Experts of a small language model: 45.7M parameters.
Below are experts of layer 7 (counted from 0) of a mixture-of-experts language model. Rows are named router (the router's row for the expert), gate (a neuron's input weights, with its number), up (a neuron's input weights, with its number), down (a neuron's output weights, with its number) and show model dimensions 128-191. Each number is 128 + 32 x the weight over its row's rms, rounded and kept within 0 to 255. Numbers have three digits each.
Before each expert's rows: "comes after" lists some tokens at least twice as common just before its tokens as in all text; "comes before" lists some tokens at least twice as common just after its tokens as in all text. This comes from a sample of Wikipedia text that the model never trained on. Tokens count by the router's weight.

# expert 41
comes after: "in ", "In ", "(", "–", "the ", "1"
comes before: "0", "5", "4", "6", "9", "8"
router:125080137108124117112150138125143158075140184100095151171105080086175126153151106094103199151118067096167110127108090158143168193121108119097101171159086075071126143151159160107182142108165123
gate0:127127160059132154087099125112145152189083151100064148147109105229221104109231125138176120091175071118113128102111111160128122062141081123078161167153152101097061140104113127133118085136174125
up0:141143135115090136089094143143130110184117133098089153157119113120103070119091131125094075162124207167077039134107094074118088125123144106152129137162145162121143136134141082177137111077100110
down0:160153192158125095197158118127138159109113160075158147146166136062150159163099123150109129064066112118177119105142133114131088113187089125166128123100134155087098141101112142200076119119148081
gate1:147093157121132182123178159095123109213123158141105169083096177114102165132088072117137161125157139194119157082121197183138148121115106134097131119169075091053105112156168125168122109126118149
up1:165056095155114122144122116127153142113138132091172146037159098100132152125154106061180129136131089205176111081129149109125172171143108135184132192126111170119168142110107148178175181176153182
down1:120109175085130123107131171139120100121141106164127124121145121058118147099105162094140118138115123108088155166076118196117144137088146161131145166138123153126112133106103123107131118119149132
gate2:104174187142135118149131101163130136150114076120121171088118165149066109119133059148129137087138130143080103147120128131089111114161138111097148192187068135140074183122164137190134158098048162
up2:098089137201107183116118102097147125177106105040095131135155067176140158124163103120072168149118113118145060121136144156197126106107158109111097127161090198048092121107155130154153201137148113
down2:121116148124104125130082163157169117188034097159135131124102059127131161089168100113100115112103202130152144120169139110157114101101177134143125137095146127108070112122128160108107190156136129
gate3:094124126142118078117155096076082124118071089086097068034146048136126124136116092110130128143128112118176111148197113096148131170193135125080103101115132076134122172156147123141117137097162133
up3:142203089082092121106095121153231081061136161106141126128112097204151161119097145137168166118142144131147175129159187150125126108120127124135177151162098047138118199136149141152130126110137119
down3:127080103111097109180119149129149234159156153169140081123143141109157100117203167194138191088138140172123082163129134133143090138121127112108172154123128199172153162110152113110132148086117119
gate4:111102111119116135128133129164206166149134114131112152149139153166121173083155144105151119049099121120163117167130106127138122166181112133149143139123106163182190164161104046152156122167109182
up4:160071140148099159131127164160104171097195178117064180145190124068160145084180168160134152146093151100102119111117112074069127127040146147122128117101095160095156115132114127118128141163106107
down4:078107101103114157119083088107138134153151154084130180141130114117088092188131122103155131117108125097178173162186062148159082101118102144161105100113091080161171150112123171195180090107121104
gate5:108110122131120140175129140149073177060078135133058180132161142110113102198108121087126112105140067110142129141104141126082152145164146124159140120153098089126105104139142165126148155163132108
up5:147149110098126167149113145122170044061160142135106113167149146101099145128141141161117137153091149126071172138153138130142129110161116094132158109085140139097172131121177149157162046099113201
down5:141096086163123149098094143065131137146131089123183218128138163105144137129169135138096093157161093181140115057093135118140048099101108130100143116180138123124133104116111099111106157108126132
gate6:126071155096137163141113113166214096176073139084126130132045180129126089116125112156104123171124118133114079146106031119106145127087095183160131104126132095136143115147145099150039117166131192
up6:117146096134146124103106160114155127165156062108053153092120105136124116100105103132130121156103160131138156172139131087119081130096217162135143166079125116118111090142127153100161120166109125
down6:196114090116082126112132146165087112118138097070147163136158132111121089108080146159119085109112119166153118128127121163134116117172086171131122143149194087162154143166089106097080139138134117
gate7:159130107106136147134156116073113090108143142112124153132123069077130146111080116087142129154147187148140100146132114137155169158167093101143151146095191099153152134102115140077190162170165127
up7:091132112110087091160159081100137160169097110134160156078127141145116176104084174152050115123173151103154145123071123094124123121107202137147101153135169100157116150080121184143116158136102080
down7:095100113144167142201167153093138168127104129164167097108112127138166130059152134148123162161099105110124130159157099118186169159156142101165167176102117161139222105125122087157176139118131131
gate8:087101105153111124141120105116163124095166119144137139132153104199160118091117099144113128137072163127134148118165081137095144165118128117163157118125102172136145169114126118084129121143140094
up8:126110161155062155152152132137156098082144080138132138118141144182141120089079139131160128135157158170120134079179153089116117141134129133171134129058161118209204129134121151150134126136107184
down8:083140168114157172120149212128083167118145127177105088181150109124104108108092082060160135173113115067122187073131102076179109083165140159093141094136145100176102194156145173110120080121104151
gate9:105144144145123119145129169110173073176110088116074109160099147161095163128094102129069093109122142075185107153152112101075126133136205070133133106105166138124113131178130076115165129183159112
up9:102145125127117166174153114157096103075125121159105070143093202165194119156145118051158135040125158128152113108109100107127136104114109122076113112099123141127122074112193125179144100118151155
down9:104139105100111179127135115187137108087150109091123115151131166147084155124177115158102082120119136122089118129143116136127154122124108163123094133142101098157158150166117100148135168117141085
gate10:107159096205150117179133117114107131181233110129151094158108118182084148123135161136157123145145172118090093130126132073204119112076173084125059128127135073082151202136060105130100142146122134
up10:112149180157078141124141124060150107083168131117089095131096169148117162151158102058138153103091127183149095120124181151125131148136050165071161154106121099077117125116117037189123082127060135
down10:155122162191107106109063152160131173077130178087166182144174184105124171213098135182146142129118148164193158084128122096134113110123152134141184083088132148128163117161152095105133129110137114
gate11:114132111103111147156090161122131131046142145086130154127172127150098148135111113138153114061108077077092126144173178110161122114114072122168098153180088145136103103129052172071129129142157075
up11:126185109126132165109089155094167130087152145151136111157062078140138083174149097162132153147116132126125078116150159152098118196143133078140202148109124098153112150193127119177136158144111136
down11:096172097090164109142107180182121115164125121129129104114128121112131106119124132138132098139099118129122099132137134156180186131175114112117068126133120100216169081140100132101093073189164161
gate12:095133140099110083163147135110134122122113129116140147148154128191119136155133129197145110122138104143119176116138114122108174132123115111143126137133139163119157134131121195129101161089119158
up12:076143140114119134098116128149125142151093155128136124139060127110114086130143168118134218131094123124151171168108111137197141117065086106147130166185159057071116214141067143108137166150146156
down12:088160170067082172133162128111142180165096156117087085116105144239135116130145112126114134175132141081097128171138126129120181109110081143133110127142143120112100160172089133131101122185155124
gate13:090097108141097098155108138122181135124133156077131112105114109093122141137191129110104172188127135131117130066159127126083089154078113097184157140101172166111121168101157132107112128119096104
up13:192106123104137099148172143121151076097118124127092117115084085141101159105107134166139122098131152123157136124138133125098149126131138148121210104091157073117100022137139146081143073186145154
down13:111131076094113186145136134154120107152157089204144169158128110163093116153114126092106132095173138114183142085136132109167141137144064170138130121112124181123106047214111136085083124146167114
gate14:179156136143062149111082099114096140087142156147151101148141150157151109122174139144142118153210211121144165144142142080145136171121207117141146181108086119110081182146146138118128129083118110
up14:083112158108167167113110118133120064121126123109107150127219125161106140159167138148091147127107061187176134130136130107139090143162133213103075144143090120110123106086096093143075122153173131
down14:119142176150144131117113063120163178094119103168160146094169137117098134192138040145156143134102081137180122176121110093112148106139064140187116136124131078112127114163113164107153094142135128
gate15:061101131154156141129165150168147155119109180128126137119086136156138094163042147062153132188120207120077078089117144149113121155155138176150160122127151088130147130156107088149097151143118095
up15:108112122160177101081146132055176135114163127159102134145078126184071129163117138128141117153134105093126168129187074075191131168132110135061123141124089101221114156106122089119098120130110113
down15:178104194075128110136126143133158129100131171118060135124146121126148114086088140125139140123125108118128118157144178174110143151120164087187125095157134122130140089115113076111091112091121123
gate16:113092118129126135130129107172102136186139166127140150147126162128160110104112159036123103083152163137134141130143161108142193055106221164173147093146132063118112158103163126094110118131136152
up16:144039112166158099118156096174142088146088179132175142111134220115112103078101099104143165169105113135105056164113082156140106140154136125166155173120087173120178118103127102106113076147107111
down16:182129114126056065099094158068135121096126118125093117106190111110131123122124170137127117157139094114094169153069129142170030102109125060102194142161115172172134152112137136168088144138170114
gate17:084044146108156158145136116158066104176087072180130169150091056131135138124110122115171107153085077080092117107108117112093153140120109109138127122161100152099116168107183060140113158089173089
up17:119036202114149160092118125173147119096092134125161160150136145102102142088174149142142121155118142085124128144092171098136124114171118113154156049108095109080172160136154138168137102120145134
down17:111088097119039119122149100128151117089101144030082107173164147109160116164119133138136057114102098182091138109128129109133061167156052132145131151157186113147141130136101133158124173153122159
gate18:109140180037123158134139120105121061118130127121115181141135096162155102115053156126110075143097094115132074070131080135116149095086127088136114129152057127134134116130095133135145180071141126
up18:091128133128138107087085089192143100123145139103138184094109173110189088176154114121108137152171098152153160124134168169137116146186103149130070167072133174076093109143139109128073133081131135
down18:065094097210100200134085163177107170164140143090148183107079113100119026129173137088089126112131142102163118156088173160133134086123158088106105127152112123129118096168166120136116137103112124
gate19:110078111135160112164118180138127083136106089129113124151090095091148046179131150119179119168109106086124125151135139129079163126088072125097162144137104159124101125144063097166151148172154125
up19:122140098138140150140134095095194097065087116116113135194144079101153105119169162156138169104092075069121107155142117125137106101133093080095100127104176203093207172098123076103195111122132125
down19:102167140108195089171102195184078108126105113137079141212133166105105083167129170157126153095116166127158121164134164195082126126187169129115129183099171105179132144163132143132145145151074093
gate20:124112131159112123139170115085152083139141102143133168115094157161180146132169140101081157192200135105113172064140203154138103159166094125132168128103162129131091106115159151111149132111155131
up20:115147126078132084164110162101098106154089152135132109145085178089146076143104072126102151123137171100186043147134164096114099150167124134079143121136105081147098189139102096110169144079197116
down20:117095130171170140174159137139161115101129124177102119125098112181104143094147194119135123164196146141148109129162069077108103075138128113119095096102132121141095149150170150154145118132083147
gate21:110166103202138157119041112103137124089159131091188084170106039169101176169081166108168131111122101131101083100152099188111137148138110128137100181132155136095118110121126156169103116158132095
up21:121125109110089171067137132128135177190136107120148200132140086153141122140106133180140179150172153073173145144104160195114128151158085119141123108081155142117209119082136159161064075136091137
down21:154137096116178128111157197137073096163120155141121179168174111073184121155127120137128167124087092158076196115071186131106130198102151178094227174104136114136096157170168093133106066161115101
gate22:152169164092167149119142139125099128137133166114082159168149120124148211101113148172105130144041111092118140100135146112116107147046081125184194058092119149156064081086106127109124159122104113
up22:133172183121088125144070101186124132087113103140121148143072109103109150126230141172171140080085114120152159093149177126121146145094144105164155099166133192167137143142112163083148186116086129
down22:091197129068056060150129155108147119079084061092121185123161173162196114164190099133157149084150107089096100127092121116148140122110117140131110154149173114163122130171185157166148127158091029
gate23:087059140163089185122137127161140134203164168060119105124138159134090128126132091012108114115152167147150060172105115111142167115127116113105105077169137164046071125134102140122192109128124142
up23:125092089121100120092174098133177085136098163062095132144118118111146118130167109147128120102158095109142138152133113096097149148082092125109143105155116069129128121130163144211106119125100144
down23:103118113129124135101147169122144133170118216128149146144119152102112136107118176118116139117130145121192134143100150068125139202137156124135130145140151117113092130158123146152058148131106127
gate24:136095151122098112237098124132125109108118111160149143123113093097154150097097132139183188137111114113129171128169201121070107176161216105109181159109124116132132114111145129097126158137115068
up24:122149085130150120145145091176164078153186164180122168116175145115100144153102105097092183087171187084113179079130122136056170153051133143138122133179146168092159124160148123165131126128184131
down24:149132164118091146079205089174087153089090120131115234117057106064172126131114141104137111138122144208118139116177129129166093093091139123100168144117164085172129151117156112142134126146164124
gate25:200159139131155133141107115131134114106175097111121158086137148138166114127128144067072183081102017036093051070203167153148140111091111108091123189107174150116135113115124092135162145107116134
up25:119139192111165104087170109165119119151128099146137120113099116185141097118169119152096148146066121135067180163127072151133079197138101090158141170117069161144100129132143115103130099097141123
down25:048094117158160114133069109134069147105097146123095120101136078113135157108162124150145181130124133110083122130137149129118119146135098059106086104108181159114137148109114142144170086106129110
gate26:154132129129122149137177103156092095153126160120180151125158086159126154026146119180164152122146093142036120098114085129161136133146182126091145101138140116160148201109129126092156137122175126
up26:146142139168156037153082131035161199126073114184143145092131126159111129091108108111106070080178081155139125118172186145139125051075187176124146176127089155128144152111142111136095127081074145
down26:115119111092166107098141167172131119124099147152132024189181116098133160161159077119141131130113068119049087129131179082159101151085134112123122162109158201131146136144172167110131138114110150
gate27:118167131149147126117113101123111122093123152108140108160179101103122156152104101192186110117103140181135208116161157101152077072084118037127148139126138173170130104148161156141111178161118166
up27:156158139085113177101174162042182157191131089125176113045132205123151143100105127127070110164195126103119146106135123174113175169141168102119133124134173093153132078129151170109082174181140140
down27:178185094148173167090158109093104118113130149127087000167146111129154151187116089130161111112112101147156136145158168106109132070124163105161107109149156182083079124217124139178106186160086136
gate28:162126101172205118119166149165057147153108148106121107154095110101080058149149179145159124159105155119147120155089076112126133174133135092155113120131133157188103125194192096105151120187191123
up28:123102111093058116130174078145149053155127126154134114130114118146104153082119080095112130142127109182105148081117133115104162133130133065114130112117213211090060117109148105125137131160142146
down28:115189185116132113114135162102170108143128158147097085086132076125189127114135048174149139175146117140063161126141130130147156153183140148149167157132166180154160155154104144086141124075160083
gate29:133124117153137079134088112143112143061065138150115146132098068154103095126141138148147194165130116109155161106179078140109163104149125128112137120147174141086113156121169111106136140081129136
up29:176103102112141118087160184160138112090076124114142168078158100099122101138111120155197174099102113110115127080150096163149160127157097117063064136135118141107075134091145202150146153137130121
down29:111112091104122127097161122125102092162211108131206122128098076129169137147132118157088158144107096145130185129176135169152139155124129141077085111109208093106136140124130184222082108100107101
gate30:157196097172147180110131138088093100089191112116123150167152193125103156105120098177141127156091103111155153106128194133086126088114098109103133130135185137100160166165121112095144116112161137
up30:140124155170076102180188156160143121135087121146093106137166121126107159115148119121130088123124152193066119140168120137125128165109174082139147074132116188152122115148156163137095122132115133
down30:174151151131150171137188075152131151213157073132121125086102144139149083069076119131135092115151141112155109130091137181111182084153090121163123119147116128127118033139151087138097101080104165
gate31:138139134124148142170091169131158085192137167109144095149082107187152106061122131155188153112080195132176129160113148168069112085174124150161166132164116125116165109121104089133131169112117080
up31:165110158128095160116173123068060130118122128176109096077165070112159118154089108140109126096117067092054093105172145073129100122125125086087110154092139142122064128126175105109141055123094105
down31:104120143167163103180116110159147149103112210102105077139169115123098095122134141117141165109171174120134137119192146070093100124108128156118125048132089194079111059108073127179159107143130134

# expert 54
comes after: "| ", "\n", "0 ", "0", "1 ", "1"
comes before: "| ", "0 ", "1 ", "2 ", " ", "1"
router:062118065132165103085130106110115101203115176147094085106120134109097088127158177155120067127148153143148068142178072092108101120112152138128134127101149180145112116145136142118165135135171160
gate0:075134098182132112112121136143130166162137144103179169159119159136104153161224105167148080117099144134148135071111117127180131129127170124138125189145130133153133078100177115102109142126187053
up0:222091100149077090159132098145121098072147144126163129167128144107189122117150121104115093085101098167095132094113186181149104112135124142134145146197182171049109105142044083115140140158091111
down0:165113102132168114165117106164107131193126128118099148185111111106182084128127102116181117110047094144158124139108117177107104115107165121109103119150162122103121081142100094138170093090078117
gate1:122097115097188076132119139171153121184165126064079125138132199115132171177105157128124153118219107107153145068115150095117146107150162105115162161174183138099113146163127164151165111115137133
up1:123108144171127128096079103092145072092134084126163082125186136128093219149084069155130089151124132064169116141103128154163094141170085090121135104129074141074095127113134153037148106119156139
down1:166124122174124153135131132126150140149111147119087153163123103098167134141128140196152155121078126163131147076119134158205129111088121075080179126113169135130180142123165131157117137104111157
gate2:126072166160138166132137113115191125109075184104110215091125158128095109109144178118119098129120128138106146149109103114150194147102140098044113112159156135111111084147218093074138117114148171
up2:133142132192119100091118148096141119131163104109107069155091123132123120080104107114128101127146147171075122100169105083142138160152155068133165148113126063162078141119101142120147189089165130
down2:128102118159155084174163113123123128161180103111128130086092110120147111149136099127157110122157103163184132103137153182164163109145084141126092109143100134149068084149135124138164079170124136
gate3:083067092119093111080139148100167093176146120086091103149142138142115135169124130138117164145137099147116105130151104145127146110126127173190091192164139111080091089166113131145139129145128084
up3:100120152188155127113166145161145112173098157150136152174075087154145152120156154124151159070078103140119118179119185107155131192154148080078178177153107161089135110115119077091158087130127164
down3:085131198151154125127109110142151167129124176158117097177101126074147124166159114152067117094155110152178148160091086075150127152179097156136132114116175147142161110128126113122142176144138115
gate4:127118130135137130057137128151185144101120105039124113083091139179080149173098158110135147147133130143133122131152139094159101141163104190105078072134161057210151106144128187117137132144166106
up4:128190106092116123150129139082135121097138164160133115149152135142101125164091124146119131170079202119145112130143157150116159067160172083190152129137128135127100151190152184202127126132138140
down4:168099173089152116128124127135135167132154134106204090132181099043100126160083110109134144159089166067134169108145107130172156122159117093202174142136143100149159151147125089171078157184163112
gate5:153162169121089157148072174116152147166119072100128142143058169164113099150102154111153130160123146156137098115199132072158123090088123152105136118087105125083133159116116106176093100160066130
up5:122090147102126151105130118133128110212120148094131080145136127128109131134105207150123131145162144124191099076183087099111135059081202171091123082093144136123162097079188068161133074109105162
down5:075110129136174108133080111124179109151130104144087084095143074127093153112138164139123116108080073117128131116198095130131109108078126160123125130116110154161127166102147093137141181090104169
gate6:169135129126095123121120131112146117110142098158114134148123132131167130114206105129110061110129087100127172148186103171103116175179131173145100145173134173109083136120110122109190092104127127
up6:099158123118109154161131118114106103085145094103121185182117135124133130170110130100108145140099096112145093102069085125126160098140086164112103102127172104152100064098113135199139130138101082
down6:103102104190084173090119047146161116068073173144131152179118116159156118110115112115085100099133174073165158114106124097083099106117123185141181095124141090178175111118159128142129161107125109
gate7:141063146128118077109164121128121118188145100116130126128081124083103100134094046161152138127136122129146144099127088152122151124059133134136142148098111190201128140122157134140128099146123143
up7:136146194171155172123101140123079121095137166154075154082149132145190116117121099127183121150088112143152153116136166138211152125188129116150115136155149110147158082132190131116105143142101081
down7:114118190156201093059085162123167104076111129155096083136118132161181088107196202116069100132137118139065167102083133111123162111145153091180137065125110076111112141130151097139117136128146149
gate8:140120113148090085117154164098103122113099127123111132157159109112219152154102222154149116152162127126133129198134065123187157150098174124136079071110102133103126147145136125064173145139074169
up8:114153139132149120152179106157151104066135128144117144090117088106107119151083071103128119155116118096117124116067152134134107170150109149092067156172125166099215137068109154127117090120067116
down8:098133146158123045146143082162133114148107058150166071097116114084121074127143076092150093114181128062161095146177139105157105134153128122180114115145109210119127143107148156121139186130120141
gate9:160119136102129109113142119150178078155080135117112091112153054165103102167135139147188053102127159119120129175178086134124142138105146166176159142107147108153127129111132178152119160116103143
up9:140180120108149136153094078131104124109131122129166140196093116134131103106135089098065190103101096120112137165171164121175122175107155106091123148111116142127123121094163148179099122120082078
down9:145127116132170149131100123152066111148141134196110101147100089056078098157086143127133111104153193161083153117134144121093160161122119084142198116183102140134062130121096137102161133141125099
gate10:102106101155164142104106196122116103149146120145113098102181163094151110134162136143135149076127161142154119128182094101145117155153126102129113144110135135143128147184135123191143129107143158
up10:145105145148113120141128114189106158097143189123092100117110112170157202151142145110123154108087076131093089076120130134133136104145102086135065160141129151160131192102114115033123151115154137
down10:126161135150141165147176095091146050150152177084136180185124156162132089115135102108135120188106158124068191173156124202124212099066201210137131175105146117115101080195055160093163134130090130
gate11:106099070132130118122124138087119104164146109139190169101118106118131134043106098079153090151122097109103082168169083098090114172161127140140137208127152048141073118149093128092172150130077155
up11:116067131164146129178047149170158097115084072107145084093105171102150150111146116171133174161124137166130185108152129135115092145099146161151165150098098115080145084093131134125122092112101158
down11:118135112126180156112117173145187084136138130073191101128129069114167156103144082178087154135125173143170161064138149130107189142127157111188186135100124111153109137182100166111123082066126113
gate12:118124128145170160093161133123081107154092139061123206128113152136099137142120127141109125168118175134093118126126143149135083094131103109168139141175102103141110103115140197091220110116136053
up12:126086086150087127116148087125151151158111135142141140122084121185184153087123125133196164084153077157080131113175103104194052086162154105112120166153144157141194146148093142125093115115082116
down12:114138129087156097151190132146143041103136095154074102126095091130105188119098122039145130153087125084121159145114218100107135179137124153150129156166112118140125084125109132094120076086146127
gate13:126167147130135135149140109088102101130135110132119134132117132117064182108160138189136185122116121145108087171167125066170138128127171107109109057130145080105121147113135131134173125054184122
up13:120107126124135126153130119101127115149081169138063131115103078099122171121103182083108175127123126092171090144127129133172149139086091111081168122096172047107140122148111131117104054075123112
down13:159097077064164182081149146116143110211144148127137028165151093112135135144144106102156146136124124156106151162141097111181098132038159128106165176120133103123111164140104161158098072132128107
gate14:081128085156177096129134100157119117136158152164140149106165062160154119112149155080160079117119222105078108147068166091142081046128094164132124123188078127149099128104060113109156133132170132
up14:113122124145138086158155085155127152130113123082114079171118091125080108142173147068106115181134105089126065199117025130155151122134101101126168111140135130123132161079111070050119124158109175
down14:118074129132105086168098172148110060128075045154194109099102131090187188160135153126120145126144029149145125191146175148131067081142104109097162070114168146129114163160122157150089128137170108
gate15:161100107193163104089153144129044121100162125173149158166080147130089111085094129148108133184144105098157043144152143152154088159140107049163171168144088163139082127156146123107141143123108179
up15:124150097113165106177093130084105105166159151125156120132160167078146056143112132096132148166087131169069135172133101111101054168157136110125170096073167133149154104118134085124161108152130135
down15:173167105107067132115123126192061102109119164086150108129114143101077144135164128138044196141107143140137132157154139096104086072121144137084121147133138158153186143126111133199100145154133152
gate16:125114114109134067115108165071145105092139129133193159110158121120105117111124074152076106099139177195052158150114188130118134171091173197139123094089063129122096131102098142082111116092153116
up16:187080125084139077134075115105125123115171119133084127069110098121144112085091133160119154056118104145133134108147182110176158151145119074159176160158167150119166106088109151150160146137158115
down16:167116145100142128140196149110156130146110172155136152162113148143145156142174092146114168113160186091065145077184101121112107171105070141134118112109090060093115132073075160151121152133109122
gate17:049141189177149133177153141138151113150165103135117115086169114094098079127118132129126127083107140153185108154090116116098070108108105107117136157107106224115069151107175111201106100120079159
up17:167109156085145093125072141213161107100142111124107172210171143164176104094112152129170126149126143147144160072051105113156124112139133089099126073136160111164148031124092119129067103133159140
down17:137157115101137129132093158175152081117125193109119125155089184158179187147095133113100133134105109126102131158174146144132099136125083136109140153168179107146191177117177156071134093131132137
gate18:127131112113107114094147152173125091121136175089108104114135143111132152168127177117061114121105115139079111139111195172028161082096106125165199078109116170113117071164119170114152129140106131
up18:101179153149147120116145126134103102167072154104155114147149151134090103111136144069141125100153123076164130137122116063195125121100123137178128137154095070059112145163164125100126170123100082
down18:105131122086141173161174159192117116181098089132153082116094148152175127125114183097086147111139191093160071095148157104144137174169112131144157084086131104156135125186166153127144155125186077
gate19:102080132113151119142113133130148116122122119092163111095131184050136104068109121081116133092095143095095130114069112126164122087120146110070146132093165130086133087103087138159130111107173112
up19:121131103153131138079157144121136204227154139123131160171149163172038114113122116123158117116108132130136161074080178137152191116094134073113087081144173108164086124121123177133127162125153105
down19:101123103125068086085177102143093137049171126136146120136158062127077179091126113150158138073139137142164052128181078121075125140085193160162172124152110134109148113073092107117138110105129136
gate20:096125143167139167152094161105112147072110105169154124077090100108064044090197118084166153054060121099100151145100131177060097136077111185176097129098076069098093113157125136101158208131184099
up20:177086117060093186150111067121049095125124116170162172118102097164130145135151150091199112140098132156115115107080125172106136065147092068147144094121150132119088170171045112141123138122164112
down20:169137135149083124129096069147127151065068165085140080095135136084057099151156135159099138126136130123155154090116045127124082191151131170077112066170150126137141121186129161112128139104131151
gate21:144132115128149128132129138147146207103126120115131081178081132197110142086110112115100082151185133100144153169198105135137162143126120067116053110119176117143153100102086132132123127171152136
up21:107136112103121138135177133093087143114117147141086134151117137084098165103121164110118120131092164183090145167100144122117136116129090179093146105099112110095118138166163116122109077169121166
down21:141155123107168105131134097151067124133107139098154109090111131131135099100138112111118146166066147085126170129160063178116093197186139105098148125146096114149104140154119072074124119142100111
gate22:038213201140129136142110119132115085119171136155107127132094165173127145000107120149144128149114177172134133195109177120140109089080109152131174110112101157139188103106135140136124097188118131
up22:095124156124187176072068171131097152130126105159074129141156127084152108159164111153127093064153111131115152112111153085133100142115127123133141130218068074086090133181136204096143110138113083
down22:120121098061106066079136129093111132091141150120135174151154152078065120142059153135139072106172144136175182109149113120101126108125103149147119073072080116127119102170188188144132028114124111
gate23:102197147112182129090135084095088103128104170145107124133151098132119152139052162187150120126121116026133113165098112094128111122149116075136104156179114176211148127141116090153155110153183188
up23:125105129177087120151073147134132131144082084131157160179074127118113181146141158090155158157094148157155078162079150114153108151089150096109152156111100120124039149153190084099110169112095150
down23:077118125172144139106170118163159143170147110111117051134134174121086111116109173108166087155130150109132149112138130154144137036113079130219144078121116131158131051140168098167129154149132149
gate24:152151094101153153132150098120126121142096084134084067167155112118129179198085122095121108166122149118128141096142142143165100141170048111109128149147151147154108170072110153140148162144160118
up24:095178162095122167153116141171148144124137147157154157112109078176171046129105141084089148123161088132159157119158136149136058094132143140059206080113139124127107116123168160128130123093151083
down24:166079163142102168119131178092119130079134174129128147089076168064117129101116139177104075134134136107111169165118081135153118165088162122097174114094154170074120121070162064148197154105135157
gate25:094128170114065092190121114095083143094109076131151193125070099113121099138176148197060146147103220033152213130120178105134108120137101167107199111125128248161129167105126119084102114116183143
up25:122126127127142104057140117124193100139208104114105126177112130115123137129188125121079054149119172086094076154104111084171113123130110123155105149102116090142146162109092126093166053073114158
down25:171102145112166146124164101148119141155129093129095162054089156157115134056210095118094143086168150123116105082125146150152101151074113111104098139109139125126116130112140127066099166128154164
gate26:122133125152117120098081071136173150125187150129132119132074140106098105120100132136133122186154122168095153127115115167207155179149114147124117120147156134179104144138159135070206126144104099
up26:120117111181076147088138156130179096114195161136114112203102090133115127158115182078161139148117122161132090092158129124091099137137167194105067119139107105129105110104080193170099098113155086
down26:158136168103166108101148135103115153133123155108041102158090185124096121109109107120204114126150123176135166158124154128100095114143133124104134143203130130144186173161148120160127067141123156
gate27:131164142078125107185083121087175097173139159100137126130149138145122085110116066139128051163146144086054139190127129132147113116100135153184121062121152113163165063155121160168085143183122111
up27:177143134143178133116099121114118140143144155197090119137106113149133130150139147154163126109108093112156085126206107143091130150159163117090093117057122113138152173103115150115121178142121185
down27:177197143094087155150132183165071181159113121157160146136135143155139137168114115114111092156194189084171165145105060138093114133129162031092124195178149147132116129107127162184141165110108191
gate28:124189105105093100114145089127164134192122078094086173110119151158096040122091157174095163149121099160139111155169125158118091176165129158079176126156085130071105141112134132155171155092104092
up28:160134103168109126167076110184106154112138107117141177125100104125139126133170124118141155164115145124181159126084141144149131152142092123134102164077141111088071123078103143098142135119142140
down28:124132146128120118152121106138129093141154078163153106159177130203092113131129114066152115124049140129129138151123143123151143108130107156153158090122095153098115103102111146146171086097099080
gate29:115090141120106118090128049026096153103077133163163069146130154167073096204140130111152140182131095107112118141148134149113151163109121099165099134162223165139103131152128121118155203080139142
up29:100122115106149110101138116157123143160134131140071116101119171160112093141078097146095118103041191125128094094155184155120155068130151104159114125168160120087150166071118096178174154146157132
down29:188156153163157137112159113108136135109147183097114110120087104182128142167066135134128069128111132108137119073132159084178129116114096044100098123102117143138138151167108165160112111128194144
gate30:098136077152146065146114085077129127139101191168107147167216109063103157089156130132110113086143137166087150100143069104126080124134083117187134155165089107118115127103141157091103108149078151
up30:192139140129129093096131124187105089161139072134191097145135120079132152108105113137120096102079141130062130100161204105147127173053155144103176098135117139236117129133096118135092109090134176
down30:105072077174138090137090097150118144117169043136181151119072130138117110174099162098141124112059114087073103098151195170187092136128131123119126109078091114083157099087096104108124120141184148
gate31:049192066129086084165092090133153103073160191139158083103176138093147155111114135156095094114189163107124101206131135123099141105080104103181125081122152155129142149148156171089164132138175136
up31:112159159143149107138104090161130094148105097187155111163114128142149192158106084071126067076127075206104103046092106078101167076134168145092114158091117055116131119106165095112170086150162113
down31:092126119089149043131109103156096250191089079126114140151113106113140126130141150122119102095224144144188157082121145163149159065135103101163114108105097093095125088153167136136126124184136155